Weights of a small mixture-of-experts language model, trained from scratch on English Wikipedia.
Training: a variant of Adam for the experts, 445M tokens, 6789 steps.
Below are experts of layer 4 (counted from 0) of a mixture-of-experts language model. Rows are named router (the router's row for the expert), gate (a neuron's input weights, with its number), up (a neuron's input weights, with its number), down (a neuron's output weights, with its number) and show model dimensions 0-191. Each number is 128 + 32 x the weight over its row's rms, rounded and kept within 0 to 255.
Before each expert's rows: a language model's description of what the expert responds to; "mostly gets" lists some tokens that are sent to it at least half of the time. This comes from a sample of Wikipedia text that the model never trained on.

# expert 14
It responds to: Determiners and quantity words like more, one, two, this, such, often after "the/a", plus -ically/-atively adverb endings.
mostly gets: " one", " this", " other", " two", " three", " that"
router [156 129 100 158  86  55 102 143 116 110 126 142  79 103  87 116 146 123  99 119  66 116 126 125 151 153 102 133 116  96  88 169  84 171  71 102 134  72 122 174 166 116  95 107 135 143 100 165 121  86 162 147 162 175 113  90 143  79 155 127 117  93 134 171 173  94 144 109  51 201  87  93 117  78 177 107  82  93 174 125 159 109 127 105 138 133 148  92 130 129 110 186  95 149 181 125 168  93 125 108 179 136 169 153 107 131  96 127 113 143 110 118 119 180 111 108 119 158 143  84 179 115  98 156 136  96 147 127 147 120 146 150  75 143 165 153  95 108 140  96 118 190  78  73 121 161  98  58 145  94 179 122 115 105  79  71 125 144 149 113 147 135 133 170 180 175 116  80 184 146 158  89 160 136 158 146 182 205 151 111  95  94 103 142 124 167 167  90 129 119 133 124]
gate1 [ 87  97 144 188 159 143 123 119 166  74 166 117 107 101 153 158  78 163  94 161 144 151 116 120 121 175 114 159 157 108 131 150 156 140 173 124 188  89 144 109  92 131  55 126 160 121 168 145 134 124  91 149 135 110 158 160 143 129 181 178  81 163 186 138 118 119  88 167 150 144 180 145 179  94 177  89 163 161  90  55  99 159 113 132 124 102 119 128 131 126  89 144  86 100 149 170 102 117 113  98 135 177 108 202 154 105 123 132 124 156 134 121 113 149 141 100 144 152 146 162 132 150 101  96  95 121 121 164 122 150 159  83  97 160 169 173  94 103 106 127 121 171 173 180 150 110 141 103 197 167 123 118 172 116 162 148 212  54 159 144 110 116 196  97 111  88 132  94 219 159 159  92 154 120  91 172 147 183 107 160  93 128 142 153 133 133 125 158 161 111 157 101]
up1 [182 104 160  72 137 113 122 119 148 169  74 106 148 160 108  80 132 136  70  81 159 109 131 177 118 171 118 152 120 134 116 120 127 144 121  92  76 167  41 102 134 160 180 121 144 157 178 128 127 146 111 156 124 118 119 148 112 119  59 107 139 163 103 106 159 130 114 185 111  71 138 131  92 183  87 186 114 112  94 215 131 100 180 106 109 124 130 125 107 129 167 106 156 126  95  99 170 117 175 135 135  96 141  78 126 172 117 165 179  82 152  97 147  97 172  95 156  73  94 106 142 145 116 120 145 154 156 112  94 127 121 132 191 108 109  90 183 144 132 163 133  89 127  96 111 147 145 197  72 112 100 113  80 123 100 151  88 139 100  74 179 171 145 118  49 134 121 183  41  76 158 143 134 142  96 138 120  77 145 102 113 133 109  80 148 123 149 146 148 137 120 132]
down1 [ 94 180 132 162 127 137  99 150 103 125 117 137 122 109 103  98 109 168 170 145 101 194 105 125 110 171 131 123 152 135  48 153  78 195 138 144 136 105 132 172 143 131 148 181  97 127 111  43 104 111 119 125 136  83 174  67  73  98 143 176 104 113 159 107 113 100 137 124 122  58 138  91 168  92  92  86 112 107 159 100 116 169  77 107 117 145 128 135 122 139  81 159 104  82 117 122  47 187 109 141 151 182 183 147 114  99 126 131 102 125 139  94 126 197  74 124 123  68 124  81 158 142  94 116  97 162 119  85 132 129 145 147 130 112 131 132 104 150 151 170 178 117 129 109 117  86 157  77 178 138 137 156 131 187 155 109 150 102 116 110 152  90 165 130 130  82 189  97 206 136 123 112 135 143  98 196 114 160 139  79 118 204 129  92 137 161  71 107 124 114 145 130]
gate2 [ 83 124 166 164 163  74 106 116 141 123 113 119 112 154 157  98 116 127 101 144 108 121 113 106 143 111 160 161 169 149 151 134  93 119 156 165 112  90  60 130 182 118 144 101 115 106 160  97 183 120 135 112 124 110 145 145  81  96 118 143 175 110 144 180 107 135 122 144  82 118 105 154 124 163 150 130 113 151 118 148 108 148 125 119 153 113 144 105 126  96 151 155  86  20 141 146 170 120 107 178 100 128 125  63 108 138 132 146 159 176 177  94 174 102 195 111 107  98 171 213 168 136 164  97 141 120 149 105 138 124 107 132 127 122 142 167 162 131 149 147 127 103 199  69  80  84  92 157  51 190 165 109 187  85 131 143 181 219  88 158 144 133  85  99 165 146 157 142  97 167 162 118 152 141 137 128 132 163 143 114 168 138 174 190 120 157  75 179  95 155  90 129]
up2 [150 173 153  66 153 160 149 132  89 154 106 153 122 118 159 115 108 121 158 174 148 121 173 142 113 110  78 145 135 153 117 147 141 171  87 110 169 141 175 123  67 159 204 113 144 201 153 153 120 136 118 152 153 156 156 135 147 116 135 114 126 164  82 104 142  94 118 155 197  83 164 142  94 107 140 159 186 128 139 112  99  86 135 143 108  89 106 125 145 195  82 131 119 144 112 112  87 163 185 118 131 141 147 154  78 100 122 133 166 104 145 184  90 121  60 117 130 117  83  43  99 157 114  86  83 192 127 136 114 138 120 153 152 128  62  93 155 127 134 140 108  93 142 182 134 179 171 153 178  88 100 195 102 161 144 114 109  80 140  43 155 110 160 126 116  83 138  98 130 180 153 141 110 114 148 177 111 142 162 144 122 155 176  86 169  73 142  85 137 168 143 145]
down2 [121  79 150 112 114 117 144 140  97  79 138 120 118 100 116 121 114 141 167 130 129 132 126 138 148 128  89 105 148 160 168 104 129 106  92 120 139  84  78  61 120 152 108  89 140 129 182 140  98 125  98 177  91 109 182 151  87 141 144 123 136 154 132  78  52  75 119 140 178 101  80 123  98 154 170 174 103 189 117 107 116 129 192 102  84  80  92 156  94 125 154 110 165 140 145 139 162 138 169  77 162 130 131 114 119 181 111 154 108 127 116 125 137 168 217 229 120  66  58 101 143 173 172 153 120 126  80  78 109 169  94 136 128 105  96 111 180 137 166 127 127 124 149  98 103 140 148  89 128 127 136 176 146 131 191 159 128 193 107 147  69 125 148 134 133 103 115  76 129 171 126 117 116 130 157 106 138 141 125  85 144 190 140  90 181  59  91  90  78 155 140 125]
gate3 [ 76 156 106 109 163 164 118  53 102 144 142 132 156 103  79 121 188 111 110  89 101 124 161 193  81 128 137 107 118 161  93 121 129 109 106 115 137 148 148 139  96 186 208 128 122 160 148 126 153 148  89 100 102  84 171 126 103 121 110 107 136 130 109 127 147 141 119 146 143  93  92 105 108 122  93 189 111 192 146  82 106 143 112 164 132  99  99 175 131 166 116 116 114 127 131 132 102 107 176 143 194  67 123  73 148  97 170 134 155 114 147  98 173 144 125 142 173  89 159 124  94 102  80  32  79 194 107 113 103 159 126 138 172  63 130 104 133 115  88 186 103 104 124 136 124 101 135 115 171 108 122 139 167 144  93 175  71 150  87  69 157 153 126  98 194 103 126 141 129 103 125 189 123 177 119 123 164 151  99 117 132 118 169  81  94  68 123 129  84 195 148 102]
up3 [186 144 130 145 114 146 128 171  90 111 162 188  84 152 144 154  58 141 106 136 152 158 122  64 180 171 141 146 147 127 136 101 167 138 113 127 114 132 144  77 138 119 105 145  82 125 149 153  77 146  86 169 112 152 106 142 127 162 137 142 114 167 127  84 123 111 111 133 120 117 144 147 174 172 162 116 173  86  98 160  95 150 160  97  76 115 105 159 199 140 123 101 101 111 118 141 153 174 107 110  62 206 134 165 155 161  84 161 160 115 133 156 112 114 166 146  86 127  95 151 167 102 178 164 155 109 182 147 173  53 158 118 156 146 111  88 131 145 140 159 145 127 138 128 161 163 144 157  90 149 124 135 100  90 140 144 184  97 121 182 153 122 181 155  94 139 116 155 159 224 113 118 116 151 101 164  46 147 176 153 105 169  73 165 182 138  81 182 144  96 100 139]
down3 [146  79 103 151 145 113  69  86  99  62 133 115 119  80 123 179 154  58 144 136 167 135 154 162 173  60 131 158 120 111 140  91 160  73 131  94 120 140 143 118  77 100 125 121 145 184 115 165 131 144  78 131  64 114 153 180 158 124 111 151 109 173 112  58 125 138 146 143 123 175  84  95 100  90  96 103 163 111 104 128 126  86 204  69  84 100  69 124 103 164 113 157 137 103 112 181 153 132 134 212 116 125 147 127 155 166 158  77 188 119 194 152 146 105 181 136 134  96 105 186 128  67 131 118  79  95 108 104 126 162 119 130 171 106 136 154 152 118  88 139 123 191 182 138 118 104  84 138  54 141 119 170 163 161 143 118 149 152 112 131 187 119 110  86 132 144 115 131 126 119 129 123 140 117  89  96 134  93 180 128 102 169 151 161 113 148 130 175 130 145  96 127]

# expert 54
It responds to: Pronouns, determiners and adverbs in running prose, such as the, they, him, only, which, first, also.
mostly gets: " they", " only", " him", " They", " what", " which"
router [ 38 117 128 100 121 158 134  69 141 139 147 138 165 131  65  72 113  91  90  95 145 125  70 132  77  75 102 122 178 161 158 103 182 186  96 133 140 120  72 160 144 153 128 151 118 156 165 151 137 105 130 119 169 113 141  96 125 137 119 128  73 111 166 150 142 144 129 117 141 180  99 137 166  97 102 126 142  81  76  93 153 140  92 172 159 150 181  78 143  91 137 139 173 168 151 164 106  98 127  87 193 123 161  73  88 178 121 140  83 169  99 152 138 122 146 144 156 144 142 130  63 154  87 181 118  87 119 162  87 154 171 102 110 132 162 127 124  94 131 145  80 134 137 133 109 146 149 102 132  55 137  68 162  98  75 117 112  80 147 100 129 140  98 140 151 181  90 157 162 140  87 140 104 129 103 144 176 174  89 150  94  89  72  97  71 137 170 141 160 169 157 143]
gate0 [117  91 119 126 158 105  59 156 162 126 198 138 138 110 105 122 136 108 169 181 141  65  83 118 125 126 145 195 157 133 128 177 150 209 125 125 125  98 126  99 121 121 141 167 119  56 118 106 154 133 108 154 105 127 107 132 106 196 156 141 109 104 137 111  86  78 143 135 140 132  33  94 131 129 137 205 152  92  89 135  93 141 150 135 138 137 126 157 170 130  57  89 142 115 138 227 149 156  97 103 143 137 119  85 100 148 130 101 161  65 129 152 133 105 116 187 132 109 130  94 170 127 153 151 121 123 183  95 164 153 147 202 180 131 124 110 112  55 151 130 136 129  86 152 155 127 115 178 105  89 124  93  95 177  97 106 155 152 148  45 119 156 128 164 156 120 103 200 116 113 145 108  91 128 163 157 114  78  75 143 127 136 126  97 155 128  97 154 149 121 112  98]
up0 [ 81  84  98  85 180  71 122  88 141 129 117 168  96 128 128 174  94 123 160 155  99 164 128 154 147 131  91 146 151  58 182 144 184 210 117 146 158  60 168  82 117 115 110 190 122 105 181  69  90 131 141 151 126 114 126 146 115 201  80 135 103  98 116 116 132 113  79 108 147 171 128 179  68 145 166 159 143 100 123 106 159 125 125 138  84  89 105 133 140 166 163  83 156 143 190 153  50 144  97  86 162 119  96 114 101 143 156 110  96 125 116 149 144 127  87 106 121  99  91 159  98 121  85 156 137 121 156  97 183 103 150 134 141 160 121 146 104 120  78  30 128 142  99 169 122 127  73 140 171  86 121 103 123 160  79 186 134 110 133 151 110 139 101 136 100 117 124 138 134  96 159 139  89 145 109  90 104  53  89 103 126 122 149 122 144 133 192 117 112 160 144  96]
down0 [170 109 138 127 129 143 194 194 120  64 153  83 126  91 113  75 163 143 131 169 121 107  84 134  65 105 124 133 146 134 142 149  93  90 177 158 116 137 146 155 163 133 110 107 157 133 121 116 119  94  70 101 102 130  96 111 160  83 108 102 174 179  93 122  57 106 122 122 115 116 149 143 148  95 147  96 127 160 129 127 149 123  87 110 112 128 142  77 120 101 157 143 141 109  80 142 182 101  65 135 135 126  86 151 137 105  71 113 118 125 158 150 146 109 148 125 160 154 100 122 132  90 137 118 159 157 119 137 130 156 150  71  94 148 182 140 153 204 122 194 239 125 130  88 138 146 171  64  88  97 131 176 116 160 127 122 126  66 130 158 148  84 156 169  95 111 139 113 117  74 182  76 174  65 149 134 114 130 181 153 117 156 153 229 175 132 120 134 114  93 129 137]
gate1 [ 98  77 125 147 168  97  93 142 160 171 124 186 197 122 147 148 160 105 184 121 102 114  98  93 128 180 135 209  98 123 143 144 117 150 147 150 203 133  85 126 104 139 100  76  81 149 134 158  73 164 119 119 157 125 155 143 115 129  82 130 114 118  96 152  89 118 106  94 166 144 133 172  57 135 151 140 149  88 118 176 110 114 142 113 102 100 127  73 179 182 122 126  87 153 165 107 148 142 176 123 117 127 128  82  90 161 178 135 133 147 117 138 145 111 182 125 153 115 150 108  83  64 170 149  93  59 131 183  81 128  98 114 105 161  86 135 160 111 119  38 101  88 114 119 144 187  92 126 147 107 141 172 182 187 135 146 155 113  77  96 111 115 146 122 102 128 110 186 153 127 135 156  93  90  85  54 129 136 169 147 145 127 139 152 109 120 109  83 130  85  82 158]
up1 [161 105 113 190 186 167 149 130  77 104 164  94  77 127 106 127  83 154 138 115 191 123  91 127 137  77 115 108 152 173 100 154 153  85  59  35  35 154 144  56 131 158 149 158 157 136  86 149 176 154 149 144 130  46 135 155  75 135 145  75 143  94 164 157 117 162 108 180 126 122 125 114 202 114 133 123 121 188 124  93 183 128 168 129  79  84  93 119 104 100 155 167 183 143 138 125  93 136  60 174 161 140 140 156 111 122 155 135 113 105 123 156 146 121  58 190 135 133 134 167 133 151  73  97 152 188 112 129 174 124 119 138 131 124 134 122 109  80 125 149 196 170  87 122 139 114 152  90  90 116 164  96 117 157 127 123 148 143 113 168 152  78 161 135 138 122 143 134 152 137 152 111 137 151 133 148 145 127  94 119 163 120 124 146 139 134 136 176 124 163 142  87]
down1 [141  84 153  94  94 156 111 136 164 121 160 152 186 170 137 124 183 109  87 150 121 193 101  71 119 131 118 129 130 146 137 115 125 144 179 108 129  82 182 113 162 151 102 124  95 112  98 134 124 167  96  75  90 133 140 115  89  64 144 139 142 114 167 118 112 122 163  89 135 179 129 189 152  86  41  60 164 152 146 162 144 107 118 135 152 156 100  91 109  67  80 114 114 126 104 106 123 137 186 143 112 116 153 137  79 141 107 151 168 110 104 199 137 100  98 100  85  96 125 139 178  92  93 159 194 111 124  96 130 139 120 133 143 195 136 193  91 114 139 128 110  50 167 174  92 115 124 120  42  72 108 128 170 109 131 190 111  74 158 114 118  83 157 112 109 122 106  93 121 121 164  91 168 111 108  99 184 112 124 136 102 180 126 103 115 177 121 136 130 122 142 161]
gate2 [123 139 124  84 124  82 141 115 139  68 107 187  88 173 116 134 124  89 158  66 128 138  94 146 153 141  92 142 120  91  85 119 139  76 133  73 145  84 125 142 106 115 137 156 143 111 219 111 130  82 125 143 142 159 108 140 135 146  91  77 101 173 152 127 142  68 114 104  85 102 116 139 130  52  54 159 134 154 148 124 124 168 128  98 100 148 101 145 171 150 188 190 111 131 166 107 129 183 122 165 121 159 169 132 108 184 101 124 138 129 136 147 165 143 134 132 188 122 149  96  76 145 137 136 139 154 129 157 120 115 151 175 191 158 155 126 109  23  93 100 164 181 145 185 103 128 182 122  83 113 149 117 140 124 132 136 149 144  91 113 152  80 106  90 187  92 173  72  92 162 130 111 168 131  91 146  91  80  85 119  94 118 105  83  71 155 163 102 146 137 112 109]
up2 [149 146 113  99 109 129 172 189  40 198 155 128 132 108 177 185 127 177 135 176 146 119 175 136 161 135  91 133 165 189 104 159  84  98 145 120 146 191 152  82 105 158 157 118 135 122 125  98 128 152 119 154 102 149 128 131 144 122 145 171 174 132 144 129 143 101 138 167 213 117 110 112  91 186 204 111 157 123 190 161  79 152 134  76  78  92  99 141  81 109  72 102 115 149  96 102 156 134 166 162  80 147 104 156 174 123 133 147 164 115 134 152 103 113 160 150 117 147  94 139 140 108 119  86  80 186 130 139 133 128  79  92 112  86  40 115 115 125 172 160 162  99 148 110 137 156 141 134 149 155 148 157 150 135  63 143  69 105 182 105 140 148 168  94 110 102 112 155 159 160 120 153 138 134 100 147 110 162 188 138 131 155 175 154 143 101  64 155 103 145 117 161]
down2 [ 85 129 152 140 185 146 190 116 110 157 126 114 127 101 118 131 147 155 116  69 117 103 202 177 157 144  93 119 141  61 134 155 201 139 135 149 136  94 167 141  80 144 140 103 143 164 168 135 152 108 140 161 150 185 105 112  96 125 145 141 104  95 134 142  82  78  98 130 136 109 166 121 153 110 157 130 118 172 201 122  92 160 159 131 139 122 100 174 123 141 116 149 143 160  27 120 159 142 106 124 178 110 131 149 126 138 180 129  92 142 144 138 164 115  93 174 147  67 112 109 113 137 151 122 118 196 128 119  94 145 157 121 133 153 123 113 146 111 186 100  81 147 166 131 120 159 167 142  69 124 143 132 124 155 130 125 139 138 147 146 115 151 100 132 143  94 197 117 138 142 150  52 170 163 106 108 117  85  79   0  86 143  61 123 167  69  70 144 125 164 101 120]

# expert 19
It responds to: Determiners starting a noun phrase, mainly the, a, an, its, their, often right after of, in or with.
mostly gets: " the", " The", " its", " their", "The", " an"
router [124 136 128 135 123 101 143 126 121 114 110  78  66 119 144 116 117  78 145 114  97 158 123  87 103  84 183 114 145  43 117 115 130 113  61 117 155  79 159 148 125 175 148 138 169 175 118 148 182 150 104 145 171  78 153 113 138  79 194 144  86 113 162 174 175 168 151 126 127  95 118 101 112 139 159 113 100  76 166 129 102 131 142 160 113  79 112 147 198 122 126 179 157 138 174 127 158  92 167 155 144  85 177 106  72 100 139 119 127 180 122 110 175 111  83 114 100 170  91 114 174 107 147 114 124 176  60 147 133 127  53 138 124 119 176 137  76 165 106 182  58 153  99 145 134 127 142  85  98 113 174 100 106 143 131 128 186  93 142 109 120 131 142 179 158 132 150  60 150 104 108 171  90 158 114 156 187 135  90 151 106 104 136 159 112 107 101 111 154  62 160 141]
gate2 [126  69 129 175 150  57 145 133 167 138 160 137 119 121 132 128  93  99  80 128 126 150 132  84 133 115 125 165 164 127 163 164 154 184 102  86 147  82  88 136 107 134  96 101 129 147 176 153 141 145 145  60 122 116 163 161 168 100 115 128 116 148  78 102  13  93  87 103 121 173  76 134  96 123 170 133 117  92  63 135 164 103 165 105 152 159 144 104  94 152 114 120 139  98 131 117 197 106  96 108 181  91 131 127 102 128 161 132  61 178 199 152 124 187 115 118  60 161 148 195 130 122 152 169 136 148 119 150 117 163  84 148  75 144 155 102 153 114 121 140  98  65 119 123  95 104 133 106 113  89  65  66 113  75 148 141  90  96 145 134 115 138 151 106 201 127  90 103 162 182  61 152 128 131 113 108 163 135 143 130  97 146 142 107 155 119 128 132 169 111 111 144]
up2 [114 149 130  93 127  72 130 104 117 104 116 128  98  91 181 118 112  47 138 118  55 124 150  86  97  95 141 114 185 115 192 155 156 140 108 163 105 158 144 148  96 117 137 121 120 180  92 183 177 136 132  97 144 123 120 143 163 116 128 141  69 124 104 110 114 119 109 146 114 134  94  90  97 129 144 125 109 120 114 156 160 119 155 139 111 122 100 180  80 114 154  96 124 131 161 206 187 135 123 121 155 118 151  99 158 126 129 132  74 110 112 126 167 160  79 174 130 133 189 147 152 145 146 193  97 130 122 125 173 153  93 127 124  48 177 143  95  81 155 148  94 123 128 114 193 113 148 117 142  60  76 116 113 130 117 163 157  99 170 134 130 136 126  93 152 173 187 154 196 191  57 191 165 118 187 100 166 118 170 118 105 157 198  98  90 142 111 134 184 113 119 170]
down2 [149 185 154  96  69  95 143 126  77 117 110  83 142 159 104 145 143 146 123 158 100  68  75 176 150 129 135  88  71 106 107 187 134 100 166 142 146 210 120 119 161 114 178 140 134  53  76 156  87 128 127 137 151 113  98 108 124 122 154 151 161 133 199 136 179 177 158 157 103  97 178 116 191 117 111 134 161 201 112 117  91 161  93 122 113 127 124 142 120  65  86  73 162 139 128 138 117 110 133 170  69 149  63 113  95 153  72 100 122 163  95 101 126  89 113 124 130 122 131 131 151 142 107 125 151 167 124 116 168 129 146 135 157 151 108 190  25 184 137 114 118 129 102 160 113 115 142 107 153  74 157 186  58 142 149 147 130 123 121 122 168 104  60 140 109 147 125 142 153 105 163 139  98 104 167 183 103 123 122 122 153  93 181 118  96 147 122 108 107 107 146 146]
gate3 [179  92 102 160  50 139 118 149 134 177 160 139 125 118 130 119 141  88 107 155 111 133 137 132 152 122  83 102 128 127  69 148 155 114 127  79 219 122 169 105 124 131 166 131 166 173 156 129 144 142 135 102 124 131 108 127 147  54 158  73 133 133 156 113 107 113 114 164 125 106 158  60  73 140 159 139 124 119 153 115 121 169  86 115 128 135 170 131 111 102  95 118 126 130 165 114 192 111 161 133 175 105 121 134 108 161 149 167 117 155 129 191 138 164  97 124 159 173 185 147 109 171  85 144 122 164  79 189  89 146  24 149 103 119 146 130 127 140  62 120  97 101 167 105 144 132 111 156  91 102 116 133 132  96  87 152 153 156 171  78 136 100 209 151 136 123 159 120 154 144 157 140  85 111 105 159 230 169 107 147 137 141 147 118 173 161 144 174 142 213 159  93]
up3 [154 126 121 106 133 137 170 173  84 107 106 133  84  86 165 136 165 114 102  82 134 120 113 121 129 141 147 130 133 121  90 115 103 143  82  55 166 132 119 106  91 146 145 128 150 156 144 137 121 137  82  94 129 128 165 132 116 151 136 104  87 129 158 123 129 138  79 132 118 100 203 128  72 172 235 127 103 175 154 121 136 187 123 129 145 109 183 123 132 101 146 147 143 102  89 175 136 129 147 176 147 129 138 158 100 179 140 205 114 113 122 180 109 143 112 172 124 156 157 174 140 170 149 126 136 143  79 153 138 116  93 157  99 144 119 158 129 147  94 116 182 134 122  88  92 164 152 131 130  96 183 119 131  99 127 105 174 166 105 148 133  72 184  85 121 163  79 114 115 221 170 152 140 126 130 234 185 207 164 133 102  77  93 119 108 104 211 139 146 144 132 131]
down3 [126 125 201 130  71  50 135 122 154 150 120 133 158 136 110 100 128 119 118 109  79 140  92  65  95 102 146 114 147 141 132  93 103 136 149 154 114 133  93 115 140 126 115 177 169 121 136 144  93 109 158  91 118 148 126  49 110 173  98 152 199  84 116 137 182 161 132  80  84 167 105 178 141 150  49 150 159  79 124 120 154 104  96 178 169 168 108 144  89 107 111 170 143  94 163  77 159  83 139  89 111 136 116 106  88 137  95  83 139 179  90 131 179 116  36 110 115 117 144 141 164  95 159 152 154 145 110  75 186 132 201 101 113 130  82 201  78 148 120 143 104 119 103 146 149 118 111 142 130 162 132 104 108  81 112 147 120 110 150 121 193 152  83 122 125 159 118 115 145  67  60 186 112 170 132 141 170 108 114 122 133 143 164 151 100 126 167 163 155 135 133 117]
gate4 [165 132 169 139 104 132 205 148  90 130 149 125  90 121 104 108 206 178 128  67 107 172 129  84 157 137 121 124 103 165 137 183 116 131 164 160  69 155 105  57 128  89 157 176 150 107 125 160 125 151 110  91  74 126 160  92 167 157  42 109 172 133 122 135 145 106 122 140 181 124 167 152 151 163 144 151 172 121 177 117 137 108 152 155 172 167 144 182 102 119 141  91 138  78  71  66 144 150  98 176 150 150  65 174 148 112 109 123 123 165 179 156 146 103 132 171 117 107 145 196 134 132  98  96 119 168 161 141 170 114 138 121  81 165  99 101 120 157 131 162 131 128 150  82 152 127 204 156  90 148 114 170 162  96 121 192 164 144 154 109 165 140 160 129 137 113 168 160 115 104 149 114 124  88 140 148 178 124  96 143 169 145 157 102 143 168 153 167 150 166 149  72]
up4 [179 167 145 150  77 152 151 129  84 132 120  77 124 117 140  56 153  90 135 146  45  97 106 159 125 125 169 112 129 122 121 149 122 138 184 120  68 121  91 121 117 172 152 146 129 125 131 133 159  96 180  98 135 114 182 129 222  81 125 129 128 102 164 185 120 127  78 137 109 138 112  98 192  93 134 107  98 137 129  91 141 104  66 179 160 153 179 128 169 132 125  89 117  70 106  60 143 100  95 197 209 108  97  86 121 116 102 135  98 166 154  80 147 124 116 131 112  74 120 140 163 145 105 163 135 166 134 122 147  83 153 148 115 166 134 141 105 156 102 142 100 164 108 151 161 202 112  92 126 141 150 107 117 130 165 149 151 192 153 107 158  81 150 163 157 118 114 131 132  68 116 141 104 158 128 121 154 133 110 103  92  85 174 150 126 203 182 184 146 121 128  83]
down4 [124  77 107  96 136 160  29 118 175 105 124 130 159 136 118 109  93  73  80 166 128  74 144 150 118 143 103  99  77  92  61 105 132 174  98 119 175 126  86 144 143 132  68 111 139 136  65 108 131  94 148 128 147 116 109 149 163  87 147 134 103  85  95 155 138 110 163 124 146 146  99 100  75 121 116 108 140 117 121  93 102 100 100  98 131 117 165 137 106 105  93 208 116 147 135 141 142 146 132 157 108 135 155 121  54 161  99 141 107 184 136 119 124 120 159 119 100 211  86  81 105  91  63 130 155 119 133 151 155 146 123 115 126 159 113 170 198 130 174 127 143 139  69 111 157 174 122 172 108 114 176 115 149 114 151 118  98 100 148  98 136  99 216 155 127 213 117  78 107 160 125 213  72 175 111  87 163 109 126 154 110 123 144 146 144 112 154 127 155 116 144 182]